python train.py --num_hidden_layers=8 --hidden_size=160 --n_experts=32 --experts_per_token=2 --d_expert=320 --d_shared_expert=0 --hidden_act="gelu" --moe_layers=[0, 1, 2, 3, 4, 5, 6, 7] --router_score="softmax" --normalize_top_k=false --routed_scale=4.97 --balance_loss=0.00044 --balance_bias=true --init_std_router=0.00807 --lr_router=0.000722 --num_attention_heads=10 --num_key_value_heads=10 --head_dim=32 --vocab_size=8192 --norm="layernorm" --norm_place="pre" --norm_eps=1e-06 --positions="alibi" --qk_norm=true --attn_scale=0.177 --tie_word_embeddings=true --parallel_block=false --init="trunc" --init_std_qkv=0.0389 --init_std_o=0.0483 --init_std_up=0.0556 --init_std_down=0.0556 --optimizer="soap_variant" --learning_rate=0.011 --lr_mult_qkv=0.5 --lr_head=0.0193 --max_grad_norm=0.5 --warmup_steps=68 --schedule="wsd" --decay_fraction=1.0 --decay_shape="linear" --final_lr_fraction=0.0 --batch_tokens=131072 --max_seq_len=256 --doc_mask=true --train_tokens=823900000 --max_steps=6286 --dataset="wikipedia_en"
Below are experts of layer 2 (counted from 0) of a mixture-of-experts language model. Rows are named router (the router's row for the expert), up (a neuron's input weights, with its number) and show model dimensions 0-159. Each number is 128 + 32 x the weight over its row's rms, rounded and kept within 0 to 255. Numbers have three digits each.
Before each expert's rows: "gets" lists some tokens that make up at least twice as much of what it gets as of all text. This comes from a sample of Wikipedia text that the model never trained on. Tokens count by the router's weight.

# expert 10
gets: "6", "2", "7", "8", "1", "5"
router:165134177111082140126202152104099110140112129102140106178088104168163116135111175156177174099130101119166077102111066141115189109088120142170103142091155119120146148100142103079072122103148159127135073169150102154101110126116153115089149163132101145142139095105167120113124111094148170140150074128084183196067158200176134118079148108167129112116127129149136162107193060102150132128143091153144132062151089193137143102154079160143193078128077111175103144145092132144125072129152088
up0:146179157088107113145097114149176143110128113075159134090140120112072098133170100195131140108089150121069102089144088098112098088119107117167093054092145088102087148104132133167150117119157117122188159155096172113043148132087169127095182179087103109073141116097138153122110101106092111165128113186092061138116105142170108084140111187083087107139070142163107117073146128124071118173108091157057111135149116121121118135128172105095170138127132122109023137117101119134144160135143115
up1:086119143126137178128072153057122137208075155083109102144101103153083078085135119121154134146138093135080123148111134096108141064134154107105109163102140147101062120189138132102093132100115169114110102138090121133112040131084106129203110085075075168126162130111078094074116120158140141156100112063100110112127114126111224112140094154079097213110139091093138103116114103136096111124124121153057135119151125130102097110061100144100161156090107157130126116121140134154121069101104107
up2:113139104118123174167069134149157159117180114101100134095106068121067124120099102136075116132179120158162115180167080107187105167100148079154092099129183066130135068116140143121137149139089101118184117156093072117093194124126193138127124124125134098053126102055168135123075084161088109154097081159124116130145122129133123099145085147042174159108131067146106081092129107107151069118118125175118092124126139122148174077085082126115158093124118164159118087106101120108113135084136100
up3:113091178176090149166121111145194076112088146088125097121132158131114063185102123122103181110132115145156108167156129175125090078137076096095122142161085106095158126128087182142134056115089083180125115135136076089144135123070153103096168169162129097093093126113130143141115125154130133120106198164127138048089155084111166113143144092163083132104124118159104148181124134184152142161122114110167122104113130100064102092130142157118218072090095153105106106152169132164079131136159068
up4:164073172137136113159123141082080177128163102135162087171155096148184140100139137129173125134148076141066122112119071127152155147093110090128130115142193135170133087139112122080106094117157112141070198119107102156136097118112089136076139127150101127194167078093136177148164179102115078128123123084113152129106040161126149088060097117143065177157042110124091162115108096112140084116111170147101155158147082085115146131110103133169105110116128181151173082084149141101156107141143108
up5:118042107141106100138177115095120180075107152132097117144129159133135180172104125162141154124136149173088126096176138106086158060147124134146109125199141098129152091125140111047122122117154073078097096152117128162129073122121062163122135156163138152150132099098096116174147119138122137127049083040092179112089139124135078136095141179129094163108130059120150097126124173148141126098070149161141132128132073096115139103095120127131140092142119133138062052096182190127082099115140108
up6:148129169110123130187145140080137119067164104137107178105147109155101155048193098104111061110174141076159130086119086122152131107130139119116105093099144123185129123097115176110113063065144128150156067093137083126106152098135125137109107136129145202137167107155141168191110147095130170115146079093123099129141083145138100136063209131080128140128173177150130136164111109121143106180103140055129103136152086159130132107162090164170148110115116093091088089134068136149150168094194118
up7:112104103162062071120142128121129060083151149088069108139130046135104129096088163042107106034082093138165141117125106124092137116083173122135163105161165096128131126084099157117095129129048092145148126101117136082098176096089108102115137141074083136118125111091141108129122097129150088081125150129170092126156152118130170149117084102125120096107128128128121080104101172079151154113082046089152146100083091097103137132062119106102125141110089151080133104141177079095137094093095151
up8:150155150173136083041134150111143120146145143112142130118124126196172091141155114125156135125157100092164150116118114154105150087094090072067091106189190156096095102113091130094160084173124130053122140149160133117154035063072130088088149103118055114183132136139078111104151114156142160121140177103069153183162090098125168157138127108110150094185113121133115120149103152114082120107143112117163149067137118144129111121090091118146098108159122111107167152127145171048080144101089110
up9:072143140179130159103135115115082099120167132098189148122098156196159136118150175109192121130196114102134189117130126150134053149157151084085069154159085155116080167120092122062123117139097088115160110122104160171135121097135129100080136141135072118175166126145134133070123127107127085201103138156151135168111131137127148133078060121181165158111128118166175113054157141115129126113118105089163115132113100146052114137149143120105109146132101102097133159168089094044109119067103082
up10:089165126206103139115163182170142114141113144083134118121089103127096154077125135089157185155143204099103159127127143132129101140071114124114151106126156166118133106188067157092092122079158148126099155125162191081122148144108090080114181194137142141129123120132130139180136177201129096082102120134134122061102089150160124107145118204106143101063136168105089137104123132136128178067090141110128141106111093089128091160107164131191118138161133184111171144136086154110175053112163144
up11:106072074163114154085144105115097124141089125107084154121088080139119097106104077143097110108165101134162105162072130166148167088152185129204068134158125095183121071122117113102119128164133159115174149087164100124112134093064136095116120113122198126105107192121133152104128076117143105142149048118100096097091107151186079099155078111120114108114112142106143133142126087111174072160122145110116113106081165163147127043106130152069052149121102095160147083154105112084149102157107163
up12:124095103152114113133076130122161145128134134134088101146154101115146152112123143160087165109077117143114147126090099194140118124148184130152164113135132054141095120140158154146189148145119175122074128117097073150144117142113102122207159204122117130135135109132064116087177054055103159161172165121075105152091111067117164139140078190135076108138102146114107068114154160147132113046159140161072116107159117129183074124098096146113165110160189113113091167153095109080136151081129127
up13:112079148114147068164106132120134133129154115114189164075066161126102164133162073188181108161122108152132095091147129111098104139150156178116058137134133164106118125169151101099097086120156085112179187157155154159116111107067160123111181090126184126114113115127094148154158107107069127153187147175182151149105176100154137090096125154150158182138119121079130093088161140221137136095114126160165094071115139161186183119134110143149141076184144144109109152125154155094155143175087123
up14:090109136130091168075149135146104183155145129192139132105117112181128143087145061095178145165104173132126073164090129150120166139107162175141125194132112155058174106113156156082097096114127136157157120157099111075161132051053145129106092118184135121172177079088173113134133156182053150138152090078109129117139127159135143167060102096158077115147128095112170131127111098126126115140077141165131119130129155161114057166166205124169120097130111114152166140110136144150166110143156127
up15:120118098144149099100092127138112121119117117156089093096086091113147076163100129108095125126165178135081077135152131171131229081081186110116120151109097063091202160103120122109128153122123115079147094120131144115093101185151152061133112106201111104146084102089132138135079085083081117150058139116108133165095120159196101140092175163140151125096138111190133147179185114147102159159140118147137149150108068167130153172128135041085159144164167123104138136117140118110093108101127104
up16:098119157118122158179094120071158166167173156106091087104165155143094141083129135067143194121126143119120146052113091076149145141092158145120104144148106129093106150162081116064187091130163104112083117093103112113102092108108172123150130149087149122134088150168128049074135104152092176114128117129150119032121084147138160170125092169091124107116154124113185062122157091125130128189155155112145154083112113126104085126159159083186152144040105117123119142113168140145175081133138108
up17:123146178116101094186055105127123118103119134115130161049121166102126138140203110126152155114101157123077103152126138150097114106104145107116158151144148104097109100143114038134103181152162124101194137145131192128162087191120161088117094149113110078157106157078119130112131110096111129121103117111135149154107144109062073120074196129101146141149057114101102113154137078125125129076154071167065153130154118131158199092116044133109101114111154147067083132107112193113120144098109110
up18:177068158099178121109140150138093124163157104148103177132110082187091141122142114163146135120068063120147152118183135102137163067123102120117112107099144112161131074132129081141127103076150086121157089176081140135145150097125117177136098111168129115168080055111113139124161123045161134177154092123138184119100140188141178087139128119142103138146175094169155131132077172132101190112125116108114113114189132144188112089111070080150216129204157155104152124131096121100120121138129097
up19:139126155095168135124128123084117106175143121146161129158080155135107093155080138120058076157141150127186176101108144162141135088108142149152158136138172090073049092148113084099138130136062106169136093179167072146117136132089096134116075100117133155137144120099121095143130131106082178125089142171112146132154119138140153100093204128163121109164168110110141150181153147087119151163089090128133135045160144141097148171201124125146121128094101097058167096086106123073106150086031113
up20:114095147135129120159150077119090131132172127124125124130096130099157164125073123074160193118111070173095140092126147117049158152127141092116130113108188093103147112195126130117098148117126118113106151132153170176123083169149133159086102168133144136135168085131129124196111115133152124170095110148179190114142130106130211140100165099124106159088127095146148082083191130165138147136161111160165145180046091159152108080173168144181138120109134151103130122129126231132150073124073073
up21:074135143091124112116130084118068154078170076114118133173133117139100140101118122125163095116101118154110157100102153117177195124078137092147133160120179102130099118131198101106080149121164144111136149113122133135152137163133141114046082116152118191123164138121161113082204136063169100164115125116107156195095130139139077151150120112144122133129071093119139104137163115079157138148092109093178070080186129091167126159155137103084082098090167121116150053170096148126205158099191119
up22:130088138149151130101104122032141090124092167082109151094144128124114100134118133182118112085179094115173109121111087146139153128118106123139123104151155096159135137136073101111089113080185152192155135178155150153110061107120092101165126184136106153094127155121144179077108113115136076111110087119109078127066105156140136106119150142132106117069105081141118182141077161118143135098107149097091123065184114101166094151183078147058140120111020100091101144188161098126103147136172139
up23:059147158141183155141093169121123155104086086141114121130104118087094134132128136101099181155110119122124083122140057114166147142060141104067089109138081121189150132131165079165109097087080132157083082134168129107122066161105139114108141095106144136098105145152166070109121104103160159105099161101198129133152103111141162109134129174085049092102160067139147128153128117133159106131093129088139128143097211157105143188198128142154126181131130114074114111155161149148167033136142115
up24:150130170150093099133096153155184120115112118150175090091132114132086109091080150161092120131142141098123086128151080146076145102130135082104154125173129127197163127169170170098170151112113113144081109165123149144118088176094124145141139160107140119213109116134112144117121122082121148104091077156117075128083197177148158159111140126129146107077123142055165122159136111150147082092126102117150112156103157137183204133134040112100120093133123049078075152096180108089088189124078141
up25:090188174181100161087143113147158106149092078132138167108089080097099081150114148117126152101101120138119145133116094075160125126065097099131150133142165128131131097034112155103152160126124111083146147164163138100138149076106128189123126147119137108170189128108154125095180205186152126122114160110161132163166088143062184136187101139108092131040083104101166122113113147145118157100137124091104121146063051128153126148110202168165172155120163112098157161126150123137159101130116092
up26:146116129125120155153069156149190119091171162160129149133155144180110143159130139160179133093191118094148159138169178137133198126079103129132131137148133164103163168124173172115080070151116078103153121178070144133105101107101144122111148150146150109146089173106099132086128134119149144121124199062166152158209106156122146122161116122136133089128057147206122155166145115102116163137110095039140081122146178195179160066121119131126120135117102172099100139107174187152090133118134104

# expert 1
gets: "-", "\n", "|", " by", " -", " T"
router:111131114143123128118101115119136080173157093111134156114086091200080137188128196167096129113130065157207104162126129153149139122199175142133156183082139066112149119095128153057094148133097120145096183154148126114091126075126172121102104102107097128123119107163101089124101086080172133106171135166132057188173148177108100092152160156163151133160119109097115124171140172061109103141098146125138139141099152112082093144183062152114205117143138122178117123138153100096122119125169158
up7:098126199154154129067134123125131100156152126159124144098099056112136123077116118124147112109101139115134108136149130150172094127070133144141092137157095060118123172089054129131139144108132127140091116120136124109067109115134188067068139095175179146124117170107151123115124173165146097072143115092102141156139102144128148094155101092121049122094121066073130143157167104154128136105106181113150130179061066159060095152138174097095113078090106099148177111073084197149086098116158136
up8:088105151079122148072145111090138151074118110118141116192087107099113054139104178165087148165110125149102118116122118098098158105140122132106174074050126099128124148138126139158145119150144094134147158133134108147073123079112127178132166161116123095157149086128079149145153069113127138139124109107076070123091129131090098110143108197131168123122132076066120129114136114176171049093153202136106132077085132119147081125198195161076172118122123170101119134185177128069180132093142114
up9:042140061156116094111112112063141135114165176152119104132090068116120083078099059140128170108143120128094129158093141107174142122132070178120155083142128061090119147129130104138113131121131175199124133115074121139077070122151167049106078140106164104045199128139126090082166114136099091148147116099094146123128067176167148166147137089116107126135136113147134143111156170105118113113178112122117103085159135102090111189119077121186141130147103123146117132091096078092111113095152139
up10:138105118154134078095067101078156140170070114113144054102133105124113105153148182068113123187101093145098111186117159197119160141152133192139123087169122094079124111098149096120084119134139082186064199125140160139069097131146062144053144122141104158161182144136118177146210117122112141131125148145124151121037086139107087104129109094159116120108139097149181142143071101115159130105138145108086182168141140131123105109154119078115137101067111109167129156120112139132138148154133144
up11:071168075094096112123118128142131136100098139124155151178111134185095119165134136090153123142133112143179154125119127143118060107120216055119155104161111112105096148146141162137149057130092110126105115132137103091103129122061108119137088172104138111086125119163142158201149084136060146149067112167139120115100095127145093179169121136164093098126058123146126110090107104158125148093073172060135142123161113121104134108096149158077104159131205165139099119149171125174096203059163156
up12:086088150106099137122138125092120137092137159157166133155110117062094156132132146128137156199133169160127087134176092147114143076121079086057124103110111097094136130170104111106151115089165121192138173126125107111100153128127119187079114092185129117133086139135122077132074128062097190147054136130133117168098079077139092125152123193104165173118122089115124156172141153103107096098091143112143152088120164162128160174115112128120107134168205075113096078068119157154143161140209090
up13:109141151073133076112112163060140170132131225111159114130145103121122109121197117122139149124107135123154158099117141094125079081131138111115105138162091137160116154078178143078157113118157068202131183153107100108092182089133131090166174112120136102112133183188123174168185111136128123122152102129172117140033113156155099138127126096177127101096136087135171108110110159077122107109132162136113117078147136059063166141108215125119128157079136121163142108085154109133122129148193099
up14:113073152101122116148055136075131148142112083132148141090131141147145152174145163118123067130133097115153110143141117199114175130144086122145174143201177084096094109176094194097096146134123150087145186136109137144127131115101086115182105135113167142086127063149099154139206120118118130100109152113142072156122156096147134132185092139157119127153093141134126130183126135131121163051170100103154177183133116117195210083178140177132114111136155142121126182090154062069130156113108111
up15:094130135117085195075104073131094185128195083047156094107162121119091130127152137145074132144140159113088129179164069095118123101119050127139119116114127177147086151135121121171116168160143105116108101123133120162155108099109078172123138151162119074075163119137118083113119174201113161085079151196133115113068134105113098145128085105053091116105109167084142141141101116150143126119116163111087118124120200068138128057127153176134133087135116167120150140170112087093142088151159131
up16:066121068111141149084145172136120107104118163195107095081172166152132121124105154123158122066151144135048157157112122155131172143136103166145138129104155091184140160162099099137119165120112133145093153107154111083152110153165152139108189116132171132137154089118154106074136098092138070130095161110109130103138130099157205059123080216080145127081119110169158157168080116103161169056087161137177095167146146109139126113151083142085180145085135102124088128147135087155104115102096073
up17:075082118146082125178046112120117131108112140113126078171166115123077071122081092094108135120133148129125134107113049089079183118159089140211103155128150124133085178082127147121161167064126142100121116113063156114105118105133134128168136171193097107184115152143113128165170087142138174121107145183120107212100131158126096144162108166164093163103123140131117136172142183124168162079123100124141150091091149098197159086124118161133138117122153118033135128148120110105148147119167142
up18:117143167106115138157097098094126172134142119130144097154091176140054071204088138140119137180193113142147141110119164125159098126183183150119138111156154141134059131153121129172127104168067120105155121141123103108119068174099080097162101128106141087112062087158075069152118107105117071118179149185110168149071145083119147167150094091134106202104133145146167162136103104113106080158138186105096076161075119115143133124135087103122149186080138152145101087094131150090138163096106128
up19:077101078157146076126110103081114126051126156068095123123176108126149169160100156143094159110113164143148178157142132084133123145084131144106082157174118100168131142134125103117122093176178087158150093136162102123101074086129077067121047120158133117138088116056097133117179113114062162111165145116139151128120176133219057102122097148120177167156154155217124163141113148093109138095133140113092182116115118118116122120154134145148103120172159115114123047151121111146077121144152122
up20:099075117103094146058118098057094116057068156129166098157055112161137081073157142086137103128119127136145149158142075113121163148134129121169088098195148139115086092113133131158125064150131151163115090176176084108139159160153115151150200088147136086145194155091155095075151161094129099068094102152087075125145089126159155101178072132125094114161130137141138090095115160086104132118145145119053163148114137102099152080143131102130097103140133132081066102154106108131107158149136124
up21:201122067150120104150092186114190116140164144094094120142133126152132145090121114158145151115203156177099157156153125147093114125142136130147177130126128089134137097096137111159074176113102166145067089137085151127156108136086135139122166129118193098182141084057138098113092128139144185104140099131054070096158200122132244124162119175146116126094123149176144134157084153105097110093129156117109058153096137145163123160110104155139152080159108150092127151138138141153166106178162165
up22:115079137104083165149141060123094154131127141134094088076173149140138141189102154137104101087100116204129162118145115128162092108163145079152107100151244094161138108147112112119170165171175082160138073126079174126116132103111135064180111118095149136124068123159136160118141183155067113087123159177150158099143068097101124120163118087114163114171159139089139132142126197124159157094118147136103098134138161097121124097132149206125136152173129094136153125095168126087122182166096168
up23:107149063147106100120142166112134115102163125164104155079161130170107154107105117158083168075097159120149101130093100151127153114141134214140137090132113118183127137139146109157115122106147120158157097100111081093116170103102115151168123155117108159082099088128130102104145118150091118141142125105112151164098103094107190128145054086147119150143103196128090095107110166145126170150134146193053075100120157140121225162102075145092202133161046115127103213104121148122143183087137090
up24:104239138156116099114156109140080084141175165188171167146185172139078091147170093184059154131118112138104091148105149124106136115086130105146139143159125129137138065159093106139143144155115112081106142117160141185120142150117111077116103093174133205098128110164169135184103143102126127136087105111124138168155118126080141108133137159139115163061082096111120140103078101158112135075076093105073092194128094093159118076116108181130188104164115148117130106135124144130157100106054114
up25:112088123172107139139148123088161117083171152150142110173102094172213100114115093093161099139144130165158133132116159099109090112136105087057065067174106114140114092158088095126108133157131124108089113111098125131118146073089146152111103090145119123107176082103138081104129154093186103118179068165155093121138124167056100139146044129141137146109099058105142196123111131163120144091114120129141084163100103114181127124084143155134081099145061115156150118099066175064155169162116130
up26:128129165120188084126096147134107181066167098093150072158121105178167089122126134130098118135148146082135135112215141117100140140067161176185127151138122154170146092128129132137100144152161106155152160086143121125100115140116105129137166139134149062157116120138198158145081087098057100128075136096118108151068141154056111064186157162168139132113109070075135113118125126071188106160112101112113124141157082070081177108156140137165120110096112123102192171100109070139133143092115111
up27:108105075220108163141090088126104132129119125147123085134128145146083088098071103095112102083079139142149127168154103087101106166080113106150128125085092174125104144142067149109128168099139139102086147132061151130107140094055104122057088157168108098130205166110137094135169140161102112122191080181090130137092145092097173116177074141170127145169083122124123154146102142094128093114114124143161144143138152122170138139140152139142117173178079118206192076146136158145141134079166094
up28:092066121123144095152112090105137116099132113138154083112073123168113128103133097157113113150174121106150136132137071113162127097057136134082136147189132126135086111098167133149077113105176093194152138131110092119136073159046084134105136091117103150150099212123134080100134141113132089115134132141143099151213133129151122059118110169078097093107132061109148119115094101173130141136085114083123181094155106106090136095129159127182135178118123067098122063146105130121051166062170144
up29:102110150150137143157218114094189161090182135124107088106120073160087152100157125088181118207121136118172102148167122115143142136099080100106073083160165109085152079091121106098090162124156092149104130158110190133092106111153198094125126143148138188026178124088140046138121143129093176125153109140118126173120088151139136104132078116103117136103168099137119178129105181140098089138099173111124107152142108110129151089147186089117123132180122182077113103123143107127120114095103105
up30:121140197235122151143171173082115103138096128106165125114157147107125136161130139156071132155141078113122143194101155085149132180176140105102084118083157142084147158158128086162099124128205105125137114123146131106122054116117076154106113132168134079113166093135094175121188115087105068059125157126088141140083107111110127158143083189136136180105093128123126122137123099092155132111217137162069146154155111126072138079188148124116135124114119084128126119116106137083141131094063139
up31:122115095185149107127092137114133118061069118159093121110061153149113172099197097100091124125140108171115084154141129120096154076112184142105140167130095143132108153111126135174127158176128090134170129177121066154117071122142119093097150185124112158095103125076122156109131167155072103157089209113144076094107189093099094076134076063075130166141080102150091098142112096122139130153142112060097123084130125137125074138080079095115163103153183175090150119118183118113128133124129121
up32:120173129123117182118168139157163178106091119124169116163144139149115108175104129154114148144121159117162118127149088116160161152166130115114079133111120108160110169146173100072154145139087155183144106102138129141129183086148150158072146152152117090058089120069142085133146060149132093079147082178092091110149140198129139096183107163137090153083121095095121251170154105137106112122105069092124121129092140096146089162109110144167091117142056089106115143141151080113121090101071086
up33:125085148097145117161111133060060102118111164135136172123150111145075122138098078136113101104081118167100063102160127139170131177132168093135137143121137041076162126107118119155052125199159107137124135093138187109112112102100091123048105124041132159110096119140146110108077155112108152131152160176166126100172110115092145079188113133077200066128149127151134162170094120162115088185137156108108134174118119126134135113097074120145091104152100148138109121070165107106119143072132139

# expert 25
gets: "i", " he", " two", " it", " his", " other"
router:089129097116133154125176174090099116163145091166113179114117146125130089074129109162158051129088143178139091124104076113178132142150109149116120110179116143142113080104157152156110110137118111109174141108146123137148079145121187131151072103090177188148154112141118136116110144101147121095131194116154130155156115100120099161095133133149163175110092170169149179183127101162192155028118074133085068176116084175128121136109121109133105173105092168180140125163088099099140116100033157
up1:111101105039187146132160116143156174131140135120117112162112122109103115168136125134135107077116147137148136116165129147110167168103153117116196144169054107129192192136131126168050149194127144137103064093158130141129104152130060100115106125081144155148096145054112122139115141066171147099144169076149189191125116156113076073171133125122128148173151132193160083106114093094164129134139092155120118154063139067120142143137109067073142104152165157109149160143139121121148157162117095
up2:080091180068061136157086082118118119126117205118096126167189150134119138142146195084100061153136140086136103133166135101113162192093103129061139101159131156102153107125118089167117141108090116108142140135134143176160097128113081115138137196177146087138114096095151103089158145132094111190131123110160131094127082136134083079131125147126123129142132097137134159113094043111119060073117057062087180126145125096121104158133136138165080151160143144126142106149128092055159087099150109
up3:151110116177150130167128108121132111163042081118099133079122133118095158108111078108140105118099119127088123124118076096098165089078104108119102158121129178127137074117121142084059115086110097117129128101134172132155153111114054080075115154104057068166151106145103093098058107136101070114052141144126110140111078129062072077154179152088133142123109106079129138173075128067140113115095150174128114133145155088105097121153114103103114113094099106097142098110128093100198112084135184
up4:140116160064149158144092117105065126122124133125110165121151141125086062126160077108082152126087135113115166145124150102135113155084112141145102096133103142107125125130131119118145114089115150085158066129098068114118132054149106120147138174155167152089106177092098128137150132058096169106140129119151105095080107126155072116133155165178123133139138162111174139108092149107092044068149057149145085162139196123095119114072120084100124096226098114106178068176095141111125124099056101
up5:086137125085101118128121137070139112153108109098149153125167150192123104158109151141129162108127135119107095068102157145098120175142108090175154115175092125079105101171129101125156128015168134082134074086160131148182092147058061065075108053139130136137127142083081137086110151149126144151143148142143110086147155119078160126113095102099144145089037100082176104155109085160146158116154119085137108130077122061135137116128132132105153130145141121064080102159082167154125110120155137
up6:129137136084094138172081135059089102102124152126125094139105097116107102162093132143132105105205091124076151144069062072120131112127121109118130090116100107129099054143130153150023119133131112132180083167132152181188085091131064061163169114134139136131101133114141147088124127087141136088066096074101093110132105109139129083118049091135115177153084131097124116128088137115090105120156109131108107144079066118107156101126125106157164165099113116192104112109110081166064135117146131
up7:089144189147131175193131093101130165169119102121154201124127142101185074149133107120126101147164149126175142158092161135095154110086090086149118114155098100130112131139105135142127168141143108101124151093141092153065100073166104126156133134146171190131252142141115114194195174174140122117063150094165116142119132112156139172115186138120147148087152125146123203162159124114137130113105139098098144131148122112123098137115100117114145072139158093113157140143044157029159110107124124
up8:132131097180139146130095149090144151110081097188112141152127121164117143103107081112162125123134121119189199117148087146141076161120070149085195118162163149099126140131148102151080106093124193141104104116104167087167086153149145127082170103146180129104099058097082124140143164116105097168060156085106091138121169145125099090147050138071117092100137088137138155132078104151133101137087128145102087117214120125082129108088133101095104095101120159123197118096141128194093067100108128
up9:097118123106076135153199141135093095120184096125114086138137103161098120147163082130158132078139083114108150123189161080161168110102150179163120127102151101158118160112086127133135133130155145094061102154167057115061115104144113112101068114146110107112164096157158156142180126129080075129074162072101132093095145064183131061136080101121146143170113109174137148120181122060148174131158050123128110154086113109108098110156133096146153104091115148131133076178142118211114111143118116
up10:119120083113120111114144115155138130123116126148077114111185100087119112086106082112120075138126141111149093100144104117118135159115087102147127093133085162030134119128113162088108178148164099105124083106120134158054118128159056106164116145142115145113129122076136096113133066150167125122096131115148139130154171130168139114176102164122083128150122171120134106033091123123112123131088099108145080112074092137065143083077136085101055102152177147065111097061090211125107078068102095
up11:099147115031135163136054140115077155133074131128123115106145110139100137136182049120096192095153166157110104155153100164135151116161096103106074115171085128153075114093075125080124156068114148109113124120069127143156093202092100113156082148111118093133116146103084100115143070139102107128124085127129119128166100179093110077141107147122124140104148132096095085139100130113058072126164163177087142145086138122130096098102090123083119091131121164100137136117116168132129191083050087
up12:116189106097130102083143131084185148163142135105136102126175161098084111118111126153112154088115097084098086111142149121136129128123157157155146113155121124147174069083233143142112060086205117150101157162086170150160079098083059100088146155132089140152181092147099138112140122142173125130140144156080168199136058136075116121181116124089091166115117141124111130152108124183071117066140153104156063100137136134116120115148094096140155135147092176142122141115128105138117161093070183
up13:115101083142117114161102118127121116089132116121130160108123114159120087098069181123079084104129117119121134061148108190085115118160187199126138121068148100162104086097142148102090111152136109088125105143138067162124101106084164076084083083076112161054112154106054146179063139085132133112123120092178099136140107121179152107169060099136147101116113098100119152186140112191173151178182159109144082118089111121126119089125111109139063088065123137157127107129132168136088129119141159
up14:122069127145124081138105134070102129085101154095088143084142110125189132141111144143091107123154105166134092057101113160120137175133162150106169164158084128057109132065173118089127123109159155131098085099111164119185156139072143119161148063114123090084111136125088133141123092121131129165155102099085098100149175079105101151098137118090090114143165115120125087134123142163079116068166091161131161112063160098126113138139137053177084102206160135121148139100132131133180187123037100
up15:107155060089099069155110107069123104127093169100129157146134115101135152188092162086120146133106118174142175138104140137105144098110067101112168105127168139157109084142140154158094157152125150125084128129172207076115098116157147177091169159156140123149159141066123122134143129128149134158081154115077118130118119099179057146121115101112129123114045113090121098155010117135164103137145066139130108123111201086145151160102151122108137151134078083096096085131107105057128140088177123
up16:152130109144121113139133068115121160154142126087118105142177103107122121175105141155110097124127108135129112132110127116128134128163154075132138156142114071140096154109172064199084055102166159154122141151114155157174061143142074169168121109081155181112201103121128145179140108131119161178069139179144130108094133134096065169124112098126119145132104102178061080196114125167145080106156137081104122092165156105104117237104093075151123116164073114144144161128132155120125163072133178
up17:131020170084069175078196121157151132071164169161096110130114117117129167149162124146131137097109134177108152095119112138172115112120116091195103073139133133109162105074130130080107160147129110139108126102186080119105058122074106107136133192094163215112135111192118167113086109091108141128119078062155164117085135132160100133152106104106072164100133098113172168132128130130111176148122132132109111106044142143124081089136081136097184136085132102125116101118121128152103106130136108
up18:131079109133174163155163113107144190121128124145119183079131115103116105124125145139181159160099178115173114101142046120090100124114151119124108109113180126147116154092148112122124091156168151125204116119113127109140106158118132098099090117145122148118177137122089107122107150170188091128159185171036202153122160088109147123180148056122159161074097127109195172134074131079130151139144148205053161156138118156091139146100122184104088094146162122127190117150152106129087102141131169
up19:097137151096142106059117102128085137126123142161086144145106087129077102109108117098173105102110135089095113117075099059180176138078154168053115165102134080080127114175091141130117138145121116105102115074197128069145168105121148110126142118133093108143118120165108129121075149154110076100117165155136087050137154085092123138151084187063092038120147075159161166108145049099104144118117102083122089119149089124138131116124146127124086097084098077126082144151112143170148123095112167
up20:111107158077128091169147098081144112097096127049116182119124118156112166117131126138066087163061097112102121089149083145178088132152088124137194110186138102174118098109136153129136135088131085151102190125133122136162112187105109110084180140166119171130152171158125202160081170088127099115086149072142102164061171156142151072198109125153095171114121161129138153137079085111104185068175091131088113125120083127114117113081129147118049119118111108121122117122133137102099136146098126
up21:123143073132143161064084180126200080176125093084125137188190130159129133108125179141111117093118108058083118155133124145151119146165082118143075089176122146171144137178084111157126018080127101123132171111092152145139103113092083082152127166142141145216104144080112193180165141217094079142142143154141134123116156135119104082187121125108138098119110082133149124150113135116126112142100162069182098135118109127115154101135149106103164122122137116066145128144099132106112100113149145
up22:161149164116164130161149108102167078130173152158080145124147114107120135141113098120165085128084097144148075101074101182080153127142143094115142157131074155104128157107132157083075120078200105138174113088087101089155074110110157077107162096156155071135159107071157069215169146135152099095134163053142153186178134103169127104084171113125080171114113177120099109163117109154134164166142116143146138171104153136167111093134160113187150146118101091142118120128126141067119087146120184
up23:148116103093178131114155128078111088094096133163160151133134076137092113133117134162122092151112179106138113122104048160170214158152110146086110120117129131142087129082134100162123129149138120192107145162123165122119162141121137105157134084142110141196108170082091109194179148072121160144088117107095107137198147075075119170132140078138139139146134201094165113095131160125148161125083046117101114210117105075128130087157073137099110073140143068184080109124114135125117172139135108
up24:160140150092115104120144063113135175123160135110127154120144139162096201151116099146134128084121084061139135117123073119190093118083188072134111121150092139108107129133148139114106138150157103107110092080126091153073085140123149148102085119058152103085122140057140098115138074071148105094161146077079101094130176142149122174102083110167115114094150130115147085135161152091077161176132145062171106138135102109143154136015115137097121170132109084088091127151108146123187139139191098
up25:128113160152130098140169125174106077096150153086194146105165121128163127093106144084127082158146128081104116143148149112126147088129150103185196162233151089087116170098165152150088122138074089154117179018156130117054133140102101141075131183126115143096139131096152137142198151136139151129154144149109118182156135159194161132098154179103095139142142121138197130178112148076168154133097143132102134146111086156142135168084168121159103159098117166164151109105122167112131154155156137
up26:121172089150185086109090179139152131092088113128168126052104126138148109121106147102100134127131121150093116123126066128100122114122143114125149107162143117158152157125138101183140083098121109094104112132155117114179163109115106112164161178145112118139107180113170173170100085207129154140126186154061152147159143109128128068112073141148093176124117075114084139176100112222181104163061123064222159137089161128107143135152098108136151109126125123098173138092118127075082108075085149
up27:148145110111103094123167100151145108112120103121083128173215086109119199108163145114165095148082097109148179109154111125151120099127157150190183063181110112184139171105121137153114141152195077096139152083117133126082126079086140099147120191190178147157148092167145098150118116095127128127160157065116098128137176143091091097139135125135122124109081134208110122156124168123154152093060151089121107104144147135159129102181084120138053085129139081102170074153102135098101093107106151